config = dict(
    n_layer=12,
    d_model=256,
    n_experts=128,
    experts_per_token=8,
    d_expert=32,
    d_shared_expert=0,
    activation='swiglu',
    moe_layers=[0, 2, 4, 6, 8, 10],
    router_score='softmax',
    normalize_top_k=True,
    routed_scale=2.83,
    balance_loss=0.00256,
    balance_bias=False,
    router_bias=True,
    init_std_router=0.00817,
    lr_router=0.00084,
    vocab_size=27942,
    norm='rmsnorm',
    norm_eps=1e-05,
    tie_embeddings=False,
    optimizer='soap_variant',
    lr=0.00423,
    beta1=0.95,
    beta2=0.99,
    grad_clip=0.5,
    batch_tokens=65536,
    seq_len=256,
    train_tokens=369900000,
    steps=5645,
    dataset='wikipedia_en',
)
Below are experts of layer 6 (counted from 0) of a mixture-of-experts language model. Rows are named router (the router's row for the expert), gate (a neuron's input weights, with its number), up (a neuron's input weights, with its number) and show model dimensions 0-255. Each number is 128 + 32 x the weight over its row's rms, rounded and kept within 0 to 255. Numbers have three digits each.
After each expert's rows: "mostly gets" lists some tokens that are sent to it at least half of the time. This comes from a sample of Wikipedia text that the model never trained on.

# expert 39
router:104097133111169173135110134130144122092132149096134100105154076145085129153157123135076084132131095145134116057103099156164140070139045138163134167140112184071171159119148147085110121103192147138076178117018128099139111094142172093063105126091130160149137140133115085148178177118149137152164114116185152105147123162138122149080139133167121135099167122112110116079081141168122165130104075121117107099122156153182113142069093177159147131142161187113109158110099189179082125127108137116083108177106117150146061103098128105119171182107116156182091112148147167172115133134091082131142092079117126116088094090130163125097071087165095125116166106159128080080105104074155107063152135120154070124112124120144112070138147118151127152096153096168212158113191100133084120107099069
gate0:159143139160155112151169128153105106173119105116135154145184072229113109099154119139128117048174174121102140135102124175108070165116127094107164164089160107132108078091163099137041138108069102131108165168100135142139081116122113113144167129117155117142159180153142083129092154180139198112115135113168128144142122152164181054178111164067134120134129127114154090146087144129174093121097159112202102143137077084149102098145126109107113082114110119166115128168083127128138114139118089083095134145095142144093118157087129118195138152190183155097137221112057163139117154142130132157148160130129127148130133062129141167177178079106138164162178149128144116158116138174117193069102158148118098075117094150102116135078141109131124139110138105166117171129086094111055205105117091
up0:141181179118101199083119131112098142194191117131160153136146088120110101173112172161215176138100152141086167123118153153110120115119092123169167077162162158147054168131142080104149168143144129121071084072163085106154136147143159137102133099128145072151201220104189074120137089122092100107111100151181144152158132158072096095105156171100125120105116242134088110070114143118147106124105140113127121160135111136129119114117129079122123103119155127083096113130119136117135113145056143167106136128142060097115114093122169158163108173134119113120142156124151110130131160155100105156154146168187173187096106130107147160112188138133132100090096062161118165101114153072182165121151132082122127116070130181172129158116104176107116129142136134111175141110120087183134153176141068
mostly gets: "ley", "ani", "ane", "ara", " tick", "ana"

# expert 103
router:168077215070132149089092078154038117085135185141142142105149104110146155177151101105053129163113116194113129131173134124152117139098097153132164168183176134122137161087140144137113168158121156114118163115116111117134118139112143123113125086126107134161159226145116115158144103165130149152160149121100149104175094087156143173131141095100089018084149126099139102110160147151128150137100130085157083151070129113109133158203115131154147169148056132106065144158138045147134158109077081132078153080143104152127088109126101132120095143079089112149119142156150133153175136082103088118129093091158168123115087109097184108134141130176083113155077110086117115118101109110119121123143104088157095105102116141066058210151137100099092149083098070117157137092144111076110139108100141
gate0:089141102120135080170122106106122140072119143109073123156129075158130111110098125128106122180066131111172179134148090086195097112135097060109182101085105126118167197118094186173150108122158100116111110138107102118184073119104091135064120146174114109124157122165147204135098163128060173085156163157130137131092151113159195165158108141126096080118120147116183135164096091133145084119066133150115136096126140100120126077088092103063150155100116138095084114170136173162128149131122082118187151120132148139093118175106138158166085122110085171106138105110074130174160124094181146142154166132158123134146103128177140131125130106115096137193179188142096119081144125111072140120131133110127145048107109182134177109230167134149142123159117187128123177059126085106153145161122171
up0:102149096139179149122166093104127130179117133122095146117093113136095187141077136140125154107123162113055160130129134160099149067160060175197127127109153120131059154116182134131101133141145177175048116184174102105193145157103110103092099124109135120107176166129135111093142158122137055123148116125148109090131153137146128107154097110112133168134145120117085059128164128158065104149174106141102171142066136058141152137123071077159138104133112136131183080145078172101115042132156135170129114040106121131106087113180149131155100145089124067109136098128207119100175097124146132127109125140114153129092128172090082162160091129193064117095122106162158180095168169149142118168126119121163113118127105170115074117119125058099142170071064175155091128145126147108105092125145146
mostly gets: " 28", " 29", " 20", " 27", " 25", " 19"

# expert 36
router:163131200194091131103107057155148116137107137130126145104162118092153142141142088131147106137106158153120149026186164152122089126143088181153141139198158142142190136128175164122116124205160137138115123123178089095119107121156132122090102105142165160121094067137102123184140147126087145149126161111143131120180130121149126148184143142137071160117139102167179122102179113146134152202093163078153136074162174072158157134044158122142146121150101193126081112078148071174109121120127198093069128132146115144129121085134120144141080109067129140138108092095151153155163091161127088133078130168106106110104091137154097088113152164108127134136106075144125146137123097161181124164097158213140121114111229110158111194113112095113077149101164125074165149106127121158106121098123165
gate0:160131126184092156110120079100158137127089109187150102114094115121162115085055087119206167123175130131135095132112141119091093148174096112190165129081169101142167122074156139162084101158163092109128102123128172148108069184137119116145189143124133112141062154104151157194071100116104124156110125110162059104115157116068170151137162125122099091102155117127205150092122111134117163137131172090141119136112134106084149045117096128115141119126107084116110118127100105139152100121116111148129117158135128138077136138146096073174122142135135147009186110080111126084170106171151159157095158194106041131154127199162152106152139172128066130146122118177121174146166130116105162105152144135172066082119074155145193142104126151137117130128135122117145116154143128154071205113162121
up0:089156178094174141147152133096144159161175112118122164092145159138134116120162155108101091087097149096160172106126135112172170128125078129107106101142130156093060186083097095146153136120083166211121101118160117138134177144107173161110077149142143108160155173134151060091130099103138167159114139160115151124139127194123072104128073125081145139103135178147111110075113169151115064190043157155128106046136126106085092133149123079128108128100136142112201139133079138115118097101117126141129142123112070090116136076108179136134148094188198093115108103171117082132136165150173089122160132095139129165137169144072106166112176146118143079108115112136154168074151094137186142193171174079176174167116111146160104122122155155147178136130040123086135125078112120112131116147117059
mostly gets: " Grand", " sub", " band", " pro", " del", "Al"

# expert 79
router:139133141116188160149098151122163052168172126110137166115118095090115151166141116188134091108099071142159186086134147173164138098131092106186170147131156122101162163105155161070132161121126154101112116117091075114144129096144198101089099108102110146156182190131074073140120144157121166161149147096109109091135081112152150146080174128149099126110111142155155094103147172141110141162098133112168138053126137157091117161141112210140113097144116181158053193120136119154112104122101160114078083119165081149143105074077180143084142156086084171132079108172147125192152105150103113168186104115088156095121105091082160111113095113153129146152079094148098137136113095096160128116161116204170115127116114090173182094175078107105148178161130126095191118098179125168144108108087159
gate0:088105113147128136140140112095174162116176132160138078115103122143116103051128125101157202100088100175124135106171138150145090120060144118109166115141125169073138083120167157153113103163129121094088111142148145099095108165089137136115161099172097151087150164100110148093145172163138147184143088141027198108118141142063135086187120178174071137069114163125172085130144086081154123178095120120116123142079139118127139102127069067118105116099119105135163132107167149119139063116108118145140126099142146103052122196101115114159113142086103126076164084115098108157120105088091127168121124085151125109149161121189136117133160134108063189173125199096120124097150111139090132113055154084103142043079092153166180102135146137108174140150094168116160187090152101128102158100127120
up0:134052181109162097100154193108092156158143100139145165052151091081119105097143134179163133095113145151086122105137087102150130117098156179128142129121179161104103182119171112113105130133145136112156141142130097154119169143160118136120083069141140083102144185102136097104180086126096087117180049172121162145157038146086186132150098091116083104104155191114160097078128109074143114148077169111068124159125147116088155156098147074073145129097154167090172156052092174118140128067146087154157057123139135128123185124078173072129150149101138112089144088141142138122118151114112135079100177130173126143113197119073136153136132165158187073117123140120130149103141113108116132131158115093113158082105136160150088111145106106148113177167042121093156110100153140134160149128179136
mostly gets: "′", "|---|---|---|---|---|---|", "|---|---|---|---|---|", "%;", " —;", "l"

# expert 80
router:162140199131153164086093174124118121100127159093173120087157080132088138160143109135064136124108102215112132100198139118142142123170110172165182147136193082082183151095169153090109156174098145152083141101071191114140108075154212135062113124189070148110135240141112130176192143128107112137155157110158165132166122116104161161194138143163127121124167123121142117098156183155105150141121115080130080138092159096093131143106038143176126109131156180121063161144114163173102113135092142145135146089147113154147137119105119186138157134105133169149110126150190119143131073085124115147114098102086132162097105115110153082098133148133055142140165150137132119099117103132165142110130081086150092112131124133112090119134097100128067176182118126092088143097168156165159120110123120
gate0:130115186121115136127193077118145127049119060134135112154067097135125104176177086163128203143133097163102187076155132088123105154117120126094126121101124083101171117125139129144129107112149144202092140124133121070081121138072100117096169151188150150094122154083106097125135114131130106109067148094119086096086185123126139193164130211161146122125128135119141113135092144164103083131166110145121149115138163119165114143120080050109160149062111117113142103151174152110156127165120150177133180128134129140052109144131174069192087131133125147082138138096170113049168116123168098195161142137083104220142195152138155133135125121137089105168098141109147192059157126150109173170125128143155140107115157129120158148153100083126104137060148145130157171078119159157130108120087170
up0:163083162153145122148078122109125105176079176113130105091115061163122126136102103210203148142142170152068146141173068150170121133042120133127129117125120132127082187132154092173142093138113152126112118152075100107157133125136177141157109050158152194134103172084134115170091180130166120112134116135109197111190128179099109095098084098100108140117131170081138170155109103124090138142138109128076139117112126077129169094139089123130109145130148143129156089143105066122154120074149068165134080094172089095089092100124114164157139174126173138127115106118076119136141142077073113197130198118168159132178189056133150173184163134100147129072096125169108138144115122073142148123151156083171118118105178197139141137070121071108131128148086107108147134125165156144140138138122094
mostly gets: "I", " Os", "oz", " SWE", "č", " So"

# expert 0
router:125090089134178154085103161124136118190168101123095143105179121080099158171160127176071089091134167142186149097160142138154153125149136156153152102148090178096139148075140130109135126107123152187089131075183107086086080120153082113134102131120194105161160158156112093105134143159096114151130130113140145110126122198176153136170134139138141235076186115171092111144150125094126144144149133163106187085058152119155204139102087123173131133134134141161149103138179161087103131117057123102120122076140095147133085122146133115129173140164089137099100108178144163144129126126096136149103093095097136107104125098105143139154082120123113162045145078135092146082101097100140106105152059081110082169092102104105133141080119105084133120040146104094103151096046116150100063081135168
gate0:141108048117130129111157150101109166109123110129157155149141108140140124082135073118128174106080112101120107118159116122150114115139121140135152170085069154088129100148086129153130109143141110125108093036179139123102100146110160135068141104117133095095200088160080127107117142129145219072124112146107170120143166117099158148192145149206100096070141093144159174136155124118166082167101167139165143178132114145134116103160108046093114153155109162093101129158091118067105093125114067060122092127161166198102116182130168098172135109150163123092146189134089113097112062088130105154191120159101124164096183159182121131162077143095084142120129115157130192106140125135079173176121109132157139047087133126158160150124137134147134114101117096160138141075179162123176135071181123
up0:130108098121128128073138114050121155139134137152096161149172091148158099086175142151134165099120121113133158090139129108111101130101159127147166124112102127087166176130158091134104101162123147165042100099201092136118116122135113123077109062144149122115190098141164169106103152202072205086139096182066144126134185087140063101164094047120111103085141109124121108085082154119140098125140127161109149116130136177082158206104170125081127164135111118080087154129118130098083151096124043054152126136143156149147134184170187117127112079136155138067101151136127122130123133158166083089158105097103181175124169152144130109086103175137134066100141118124158201078132135124154188131188118092116116084095158100118162104152181108126149106098129143155103121094146163130130166134175126
mostly gets: " is", " was", " are", " it", " has", " they"

# expert 106
router:155105106140111124092123191165206083166177143151097156102128090126075151131149127106061069145140120135157127125166156140139154108178129151116154152153077143110115144120190149103100143174094151097155139118160163103094064104119041075088091146149180114144156214168116124106165123132158153159160175100149089112165109124145132138156138152148134233132152164130133113093152149103058156148148090208162088097102158117129101159182088159141148107161137173166173127140162156150081084139166130079157114125137067167135100109105230135146117159155108127137114092148139153161085098103107141156116105118084147116064128079073155127110131110192114148083126108115087121101100088118182148135121089068132163103135127100147104134095122088109127133187153128109189162124131115075092095091142117
gate0:123124066191160102154142123156109171133106098146128152138101099181151160155140081096164123078129156118063127159142143145073124147106097111177209175102080137149107145180164092132116138148099114115159047159128184112127127161099132103114148154176122122147103189124149165104079140109157108156121150151181139119117184191132116178111144162205102093111172139137135156114101105172120065132163149150138136100134173095159135067118082111106113091101152204087158124163181176127128128152181132138117113148084151146083148068073105124137162139161138118173204168135129119150136160139127136137106089132124065111164157134144125177163167138084053123152141084200081120111161102129162199174098205090137115127137084165170124111091119126136135101126128087139147088084087155174137178138128146
up0:135116145099149098120147130116147157154113152152103166065085149095097109124130112131160151103147159172166153159169105130145108073127098106090090115185143131082096087138176107107131147210173113133132104113124162146107194172120136134162079066163094152199107089136133123148085171126123141110097109137122147122169094140111062117120060172156155098090128106124164113095128130103065120147069174066070163181140157122120114154114157137094104144149187093095094094113129220061127145061188109123122165130170137127110154124107136165159173108091138107129130155160173105126185118082145087166086155114129118159088105134077121159127163120165137128172100131157141152137139077119157144159201141107147152097165138128194127100130102165120132169118082163047143129167114081126228159158177140
mostly gets: " had", " have", " has", " took", " moved", " received"

# expert 107
router:113165137104118155109075150174108100147159167146164099086134106091067155173157138175217115135120147197151159118094130144164161079155103121153122131121147178061132146076154165083099165128108150172085134111167064112119089138109106103149112113122104119169167202143115122118105162163118129160133134107174143090174099105169138120147145165183144163138138167190164126115189157103156187126093061153119126142077125083133142142148100172141136132143178105158133146139182089156113107098085182125056085107148100179167160134107155132089161121102078129132130130168140151152143135161090124134163113135105181105133101121103143081114155142192122130050094110121108129117082118100146113121246077142133105133123100111062137153115092129115142091091140130076199155085128115075074127100142179
gate0:113129155155132152166085085207079158161124120099153117139118074161120171119064133132089129168144130131124149098133133100074142095136079120151093170116067132132140125101137156123104118101140116154073122134159142040150082123156108130118156190158077153104073147179125123135144140121119148177097097163110112104161142100160169154149173166132140096104080099154177107116154053102143157161137146150138105106075131116176116100138072137076135107113125108091119128140174128084148130180067141048061176084118156174115106166090149129158157162130145178081130120117091104086135074149156103136142194197111083183061175144169118157101112110097052168163138217162130141083117086147158142125095146121159144141125168154078090104093127120120149128152066116098121124133108111149076097093115182
up0:128078148151103111133123127109123105121136083175119139166109140125138137119128110097126104083127158154122065106105136100140102078099124089187120144129118114107131184109166123152101105144131125081135179132147140165151137104133138063163092147177135153115120172109109082105151122132118125121139117108123095189109195134153089115121062085124095120163116112141101044009130082140100105118101146147139110064117120141123157118123128119120096123103107203087102099111162174135110123119125069091092120098102145134113116104094146204116113096107137153120125111097117030160069087088176102137125134129177113160151146166098117145083148171124095050114097125118201121171135055121186183084135127034063133072130161108123130145174140103112129171141050143089157169129093147089144143156214111
mostly gets: " including", " include", " some", " has", "See", " are"

# expert 55
router:148105157146150172100093185143130103100125128094115139088165079078160136124159100187116091110124098179131130113144184176168153125147105147174114181137138055142158135103144162086093104092107111162085154085186084108110095164166159132107108125136117160099086201163086154191144158181090163151129176120152137113130074159091165139155134126178097196163163111171130108120176119132129151116102162149147089135124157043148122138168162108124134110159164162126125166098092063164088125123123153131167125076162161141177078137084218138101180129080129138114115096113131145153128135169093084184065129169141171098065115144125120136069101080133145146097192139147105091112106129151135150145178145126152115116098122090106097144097100163099068159131110104095120178100105156034141104137104149
gate0:087139056145154109147164132095104155091099133124122151086129167145145135087150142137126150126160155126145122123129167150138121145116170149076111165133135110176127124087123178148138104128102122178150145139078130096145083117135158138104169165150174131081125126131136110117166145088145143029208199177152197087145072164119152104115157096131100142138168173163139123150100090137140107071107182153168137118138080136100190097132117034116176172128094156084162139140052122128082140108178144107110119144101180100112091143054166131163123190157097143155115189117057129085095085152156127135156127092140085142137192113161135171143119091094156162089132110109187119114135116146167145197177143168143157091119091153127131040083153166109121134142085111162188151106160124135117088107118077
up0:118129176098167117106148149082171163161133091127120140119101099105076049134131142112173149152063121124094188104139140103114202077127095134151175138100132164107128138150182064088128164141143118197146101160151169131122116105114134139128064108164155106148142142100195114148119140093122136190090103154131133192111144157095094123091121146126138138088069119115103111048130163100104117107082114126159147142128147103130108122120094089077104113128159128145094092138169204061160092174067145170088117100106117145118114098138157115173101122123162208138130061157221171118183163104122116078134147081178106170131135116087104164127111119163153067147122125105090145101161212112166195107151120108138081152142146108111092111198110121139141218091121131114130168160150146144155122102143146
mostly gets: " Y", " Al", " Ch", " Le", " El", " De"

# expert 25
router:132133185086163174052107128093123074125159157143141121097151108144063167144149117157078131120094099169164151093094156149144142119170104142126141152163183159066149159103161170116077172196090138120131146107098130090113127069138166093091096108137142141134146184163147110156163179158082163141145171095161157076172080108160166154131131172167096072143161176195102110108127124128054180172095103093179175048135158053140113127115071147163121114151099141159073190131150105143103135121105129114132143145160107167130151088122183164095157133155128154129106075130146172126173085126091140132102098116061130110116101097110174125136095121169183154094114100137090092075104091116153090086147129151180102115116108093128090156133080086119074171141155137120175152095170129139136144088099117
gate0:132092133111149158093189172168109125117130123129129082068093105161180086102105128141091203120123140073133155128099146082092170135180127175136153117137126169140077099119099122119098143173206138167111142155113162054138141184124119173114167166171125124134119118145178202163105128121189131111069193141101144147099147080091149135116109161130040088110167111145140134129205123117113149148125178113107128078154095128063169153176101147165113100115153114118116117116143184106139164135148175129139168103179145069093101159130196145231123156136120119080122151081115103107154091080099188115108128124076111070187134179155151130159085130112111138120160144146136162125139139159096127144138110143093126087093121174175096073134085128103098166101107147153167106086116097080133090154167117
up0:155115123159117214144158102185092108133143156143036139098127101136098090132198154137096144142163167127096150139100129170195132134096074135122101047152127103122089116166097096136087133150159111093161111160139154114158123099129188146090140086180121153194117156146207139157125125190140180122091123138130174183134136127072105138139107065097086166165138166116114125038152130085112075142191143088104093126116124052112104139139172136136106110067187131124156197098095139095183180148086122137161100129166148132110108184155130151183166180157114121105122093068153127134175111130111087154126130101130113166192096127133146165160106132125176147090126150124143135079112151123183160140098110076125156098124138112127100087079088185127127154159083150129139102137111092128121079163143109
mostly gets: "z", " z", "k", " We", "zz", " Be"

# expert 34
router:120141162076141151128110143111198071115161126151119161093150112109137164161154125067075142103116092161115143100110138135168141086151146175131170157159199206087148142118120155104097135186113155143115139067125122105057151109149168110089117113089223103138127107107131073180148162147123130118111180097141155123136113121121137149193129178149092220144170194179160110119147145147075151199096109114144150135132147096117162175190096148152133095141124119164108099131169111134080113102085081113121151114140107143149087094127133183155130105042116149144121142165157142147151102162124086138120133129131176097130095056096114082108056056177123133132107099153139117149116107138130108133125129142160163096116181111174187201114107115061123166163163147116136139098161117050105123119087178
gate0:135087166099084103122153074134148113100087094124134150111114108151101144102088113061139132082128095137115206070149107127103092082120099112110137130095110131103168082159118179109093082154129116148109111060149158138122158139146175095098141135051113138082137144148105084147112111131115153153134146123070156105084155129077183156126081132118144096095123136069152145118122073105119166120111147077161140136124101114205138062230125082128155096055112130081122120172121165105123095130138135113146120142157167105078117095178125090186167140132128156071143173112079125191122109087149121143087169092143119094114190141146172156092139086098118151162120081084168127112125079121190149157064146093145168126110120172166178061150112140106133144078103090138145144116119024174093137142150156
up0:080033079098132130107123207138121122130133165170105173132170158096143055122169176148109106159134162086129147140112115118173113162113136176114109094131121116121066173140169092127121137136183119121059111195106130135127146091089117174121137066185132169114112101144123152137118133147128061114148129109149110142154101199142106132123170090136134179161139124125099097152103147080166095188117213179122172113147100108090159142087111073148126121166115133054148128029151098077141126139109091185146181112132141161125117129143124125132107161144145108116129089100177124118171134124121100130150113132112109204131103181136137141156127143198133064181122157154126125071133181105119131134157083088109135125113164132142114128162153087105136065145091176111116103059080169083191098141141069
mostly gets: " n", " re", " t", " r", " ab", " ch"

# expert 66
router:160157193149181171094120121093151078123151119104155118091118091170071121125144194200088118148089111171127183123152134123160110114167074152147153133166169129101139155096156114134106106178120131108113158140043148082168096099133203112085107116157132123143090189141133131156174160151087178153142138115168154095155090129135177157129140162155120068144180136082101104094157138154135152136119088096116106026106134129122127126113078138141103130128148161185093192090125145157113138131091169169116091182146087146163077121106138113085148147107141149160094077118101166168137089082107126137115101128143126117107089087082186082099116125142135132084064091149124110078128114094136116049157114132187105109095094121137170077172086115150109174156152149113118183130175120088036126104118092
gate0:160156102117095143096177092148091144103126117133168133150177130193082142098154167142112114130117135110142121123135175086173140142148173065120157100101092128134127092091137050207116133160068180104157070185139164126138112081091143162136078112134113129133085138185168148136136123127136226131162144128086121099132116117114088168088092132172105074127124081148112120166143172061132109146141150114125095139118095101099079127185122089151102105113128113117126138138165126118140112159098091176100163100153137135104061117145128083170098101151067150109143094169048144137121115078143207113137061160136086152179120114136201090123132193165153103154112118048095122167154129200131136151104130085120132141124104147127089068090085144086167141116095145154158105077150062096080156112135110
up0:100151185091148156133084124101066108120122147116132110090122165137188151173070144173098169113085163121124162097160105147157122151107075182100127153077118124130097168141193111102098127071156105170160142204112053091142163126101131121122071109111083223130133115103130147095141178099100130129150106159110107129173102154100124095133150137088087110119128117136140110109155092079119156161134100148168141139138129164141165144164090147114140096151107090095163113154117123100125129118140118162108132092133153122176147101159166139111144057109234111086086145129181094139169106185076083104078190129162123173120142185112121150131119158148078110090068069106161119093106136047108119158079180113125139157108120092117119188106174117128123144119080169124202077129169108115147137057171121
mostly gets: "mann", "son", " Adams", " Thomas", "ki", "ington"

# expert 26
router:128095182088159168077117165145179110168169104177065166099171111126136137153128147109111073084113141147174127177151090123142161136138150140155186125123105123092127168102131112094118160153104139125098131081078090124152169115140190108133096125039116151177160172124082118108099115177115133173138097106145103164127150128178113165158172120084145116121104100126083116096174132122083154164086079153133141126085123163060180144162081133133144151133136135189142103099201095120131095134029176144141071114152065144115049112088120165155152174157111093071158098154127130167131165116112086160096111146088129134172142103092189133127093174161173135108118115154088084122098101099157073098121084102112104152094066097084104176124082107076105122132141147099118116085100103078094142101116163
gate0:149196080132119143105165133091086104153129101135106170159127138183124152158150118132129154105131123130107101133120164103093103162159132114150193156086131108122075198129112181111173095107135143141118113103122181124140153105091096097043154157104108132156125142241114167117156110170106154142166115116122138152122174107086164175147133135129108123135098105139093204142084112112141154119107119105147126101179060100116185043178057094179057105103080141169136125132147197125174144113093152062169129160161111130080149077160104167127152167172121197107121119054107098166059182139173172148156136132089093133169132143162178138129084147115105106168145118104150155143143108142133143110127095133078095137095129117126106133138122158130106082073183083090152138115132061171084110118126113
up0:101162141170114118127159123140080119136117125118099165100140201158117155162130142206119104132075137124079097140166164114149108134121138208182085100165146148151136234126099147154143138071137103129095138162103160111108117093100154126090156102145121128212103102166137142135137139137080135139141199166134121176123124176091112140174129120148114129130161126107094171158116154082131094159073130114122133133119134115125155131136121112117102071121154169118144106105157162112107196136077105159146027122116137156104180103135189140180119154168153154086098082058174113085142156127164212141114144129131073094136057180094116131079071102145109089129185128115157111110141154112146145102155070124137168137132136110162136139177161138072134127085081145122071118063132070171082148162195156
mostly gets: " before", " won", " began", " died", " became", " took"

# expert 84
router:131135147149158111122108144183119089105126178081126149109144086115075111121155143161090132102093111134144059095145133153170096097157076081145140142137088116080107159076141127178081142108140144135136170122131095118152070074133195124107108108135102145140101151188104110148156138154100175166132121128176135128155124131174121118114151091108125150136161097038094084106157128150158155121090068085135080082126144149163132146093099157153117160147151143121111201141075153193126056148076146115172076171154131119160068136139061123113157187053130161101082121089126148182116082051084112157089109122118123120069129089126143129083106127108161173111138099128130071090113110085136090044167151105136120115068113107131172082138104172172162158070120148135092090105133143132060136140080094
gate0:169143078142127088133133089158151105137115133152124169113107088156116162057104151124214137111094109124130144118119159170088122143146123150099179157117074079116093167131171104118112129112176133130137132151162124088132099164081079136168084126153144128095109066167084176108112057084139137147151183128123106131115129156124183080092129153184135099133150089099191115128090112133097155084094218104144147154178098137163135134122080109107144100048099172119170091168096148147115098132067167096096168117156188071121130105056142088145110159166139151063134152097133138095125128058136109135117154155130144089132207155116157182187143110117091159134170195137122141122132131138137187078133155131081091111132061174164128118162129096147211142129156175088131140088157121131106109091109151
up0:119118158117104109120130157117078131125142127130141142083057141139149124173090065194100140113128101179101128067140118100199126084090118125111102084132128105072115122140118181120123103138107107181113108109071152110184159066128133124111126135122125129141141191100148142072118172168153142096106138142130102074129115114082088166151121112107093188127166161147091132105150140146147125181178077173106102101118133161101109127113150125130119096142103118114154128157125128088158108133141098116130090108136127147151112204184153135073167139121128109129098075110124177092175145135191111133157148110112107207131059140140132155067155124195123123084069096101169148084114110104138088125142175109188157100113176122106120154079192153070064116035102109122210136180136119110195086194177088
mostly gets: "ville", "ley", " Smith", " Scott", " James", "wood"

# expert 28
router:158096155118114116138089066157099108153123149084098156110141112068130162129154081093127061107087107136126167058125180133077126102134082192147159142152182161158192088137164144117115162200186147096100150118134097122107082103132172091127095099127141138112140091157105081180163191113090116175139143113148092076128121172154121163145140126114100173071137132208132100074126119177131160203127152114147127061144159092205190156111091153133181152146161116120112123084158090119163095090107189080120141126136086123121096088146096148101129131127110124109139062170153168164155076116137112143080160144113077102153141092128112166108152136125096143108089060157099132094126112119173080131106131175141104104151152105156116164095141113118084127076168093096179169081094094161107116101100177
gate0:125166127092117129124145086149105077136148141158198161068144127158155133118145144135096110115102076137100131164136142132073045221131156184139134131091135141123165115108146156137067110144132056208142059149116093104068114091170168129101144137162110104151129120124129103138173126127126185143138140084126170125168135107105138135131103116092118071082101139165139118147201134104166075169112184156164141123128094136196154076187134135117109135114077177143140116086111105088139129114107162108119166155135168071119171153154135155170132135172115124100133104132108097126149171063168141117143120167167178208145127169148152145125154148152112173107176143150126184112186158105130124194098148181189147172090109150215149129145120161142073136097143076176154169088139115127143188156114156
up0:121137142144090151107186078093075187154094108145122124128132117146109091133137107125164121087126140152178140154140159183206191078131109089193109069161119192174088195091148124120120159159088105124148121102157110121176125113134140135120147057135105094135081108083158143130102148174104084083132101143107166168141075136172104134112172141111089117123122130151126119118105088114142053118154116088106157105131170121019120124148144128143122106123186130035119111209136089123134100134101093112129115139111131204112136105106157131122135157056112116110162089058148093145124061140113076133131094124136092124109188171089125137127113147166125059109162089164138124083113116124119162152110124040112142114137127130132154096145116070093149158114133095142141049097102169116198093167138156
mostly gets: " it", " company", " water", " song", " band", " father"

# expert 104
router:132103110193161148122113180111174123124156149129118188104169092076090165110158082154099091066158141170176163093144156113129156127166171129159160164146044116099132133100151130142120121143141134195092129146221158096094089068120085116124102138118144137161140220148121137122138154155104114153135137106161163098169122100158121139152105192166127255148172121150112100143148144102080112094098078179146103179085128104139115153163125125157168063150087114179075121119170144173096108110140165099099155099132137092133137112076130158129163141130096134154138089150149174148092145106147110115081102162123185116141114102149163173133133128103126194057171125099089119117115106110153112134118074103160064080125138124192069116116080102092123122147148098073087173120088143103157127119131109
gate0:102122148121121111127134101128124133147087110187160161163141079161130154101170117068222163157106163130101091134119172176101126131193162111130132166109109147141112168117159118159184096113122116097123127178105128108066094121077138141110110142133116151082079185122139185111047135142154126083137116101142107133124153178141124190060111174173140102113085137103186109148113106108073078157096154139170097170097104155173108082118131110123125096087151170142139130131115114076149095124128089110108111109139142086080132119058171137119111174110128192105177174104155090126138137102101128166134101116115131121176229142160174192155131180093149133152068124093095124102142142095118191109139177080113183097141149125166149115062079150116125139079056096090173169083183098109146134150114140
up0:092114159107172139122125097129138165198102076157093125155136103110118152116138121151155135150146180140120131116164086119147114064131100122119143135206125142119129138149117110111122158147109084126101120167131115114143112126121142115078102071172105200169143185144169120133158208128169113104075114165146126167072148172146075161119081102163136140068105148119171064119105152136084063172141124124129120127097142144119121167091131131117112137167155185129133197076115151078131160114130096173129125118084109171108137147119146143140103137154145068140070084092140107100193097085137130147144106140147092191164150105111099145155116156123097065068142120120124093081202142164141168108159073059085122164097175082132117125041173174154099175139023144076143123097095132133158115135193101
mostly gets: " for", " after", " against", " On", " For", " After"

# expert 29
router:109102153112157172093100213152205148108132144147102132121141112111151146168147094103146124099138120165125154083110154151142156102158104138183146155141187135105163079072139167065112135176174138186079170087170123069128073107173108157142124099104162150132096146124137107190127129135075166112146137103127162065179097166141130187181169186189097164169124172211186124103127133162134159168125152119162072171102173078144136151179111151160173141142084138129084133129162112183098120091126145099123176151156106158146152117106132110145168139097134135149111087163114157124168053120138127155166119063090122127053098115137108077154134073175091129075165134143127087106108110104138102164173139188179114102116158114145152149087131100068099157127142132098101099110150123116170076135101120
gate0:090125130113119064159152201098158141122150109131089202076152099189136141099125106113118204133088116156119146086132128119138089134141129182094101126107107091156170144102124128170138142106168091122153140108136110103197108160115171096143149083070152111160129157102068206089101131115102147123113128130117202132171111162095137159131113129134100126097117106097167135155067123118147095145127177124142131156143122070200116056162118068068120157146090087137122136167099093082093130123161147128133142139162126144069143149135123115196176158123095071080123127126151085147152106130168116159146166108154102124153156141158117164187090069106124132133112120128197134166104126128098173200059186185209121144110107190100174082060120122126104080123131092147139178112146122135125149191094127
up0:142143101122167151133156157112091111130095083142112182085127110145075105147115079103143109178155163118139128130151100151106099070133155104188118148112116157126100154188165126179045157151121125200146039160119161102110117167131142143122121102095131083135162136106165138094140106117139090036093113087167099116114182194113104134137102119186129192148147183125166111073085117096110148127130156117081147176120110136108128167104106077171121109169134122066118112125127153156113111161155138146128169093071143153070091093159135129108088124087121134084108125134244127092130155132124121161104114124156167176141110120118206148171118100151141066177143113113130098137198199128171200110169087167181081119089137124157119088123110115113164155108111120119149153169109076120114064101145115
mostly gets: " A", " F", " D", " S", " P", " T"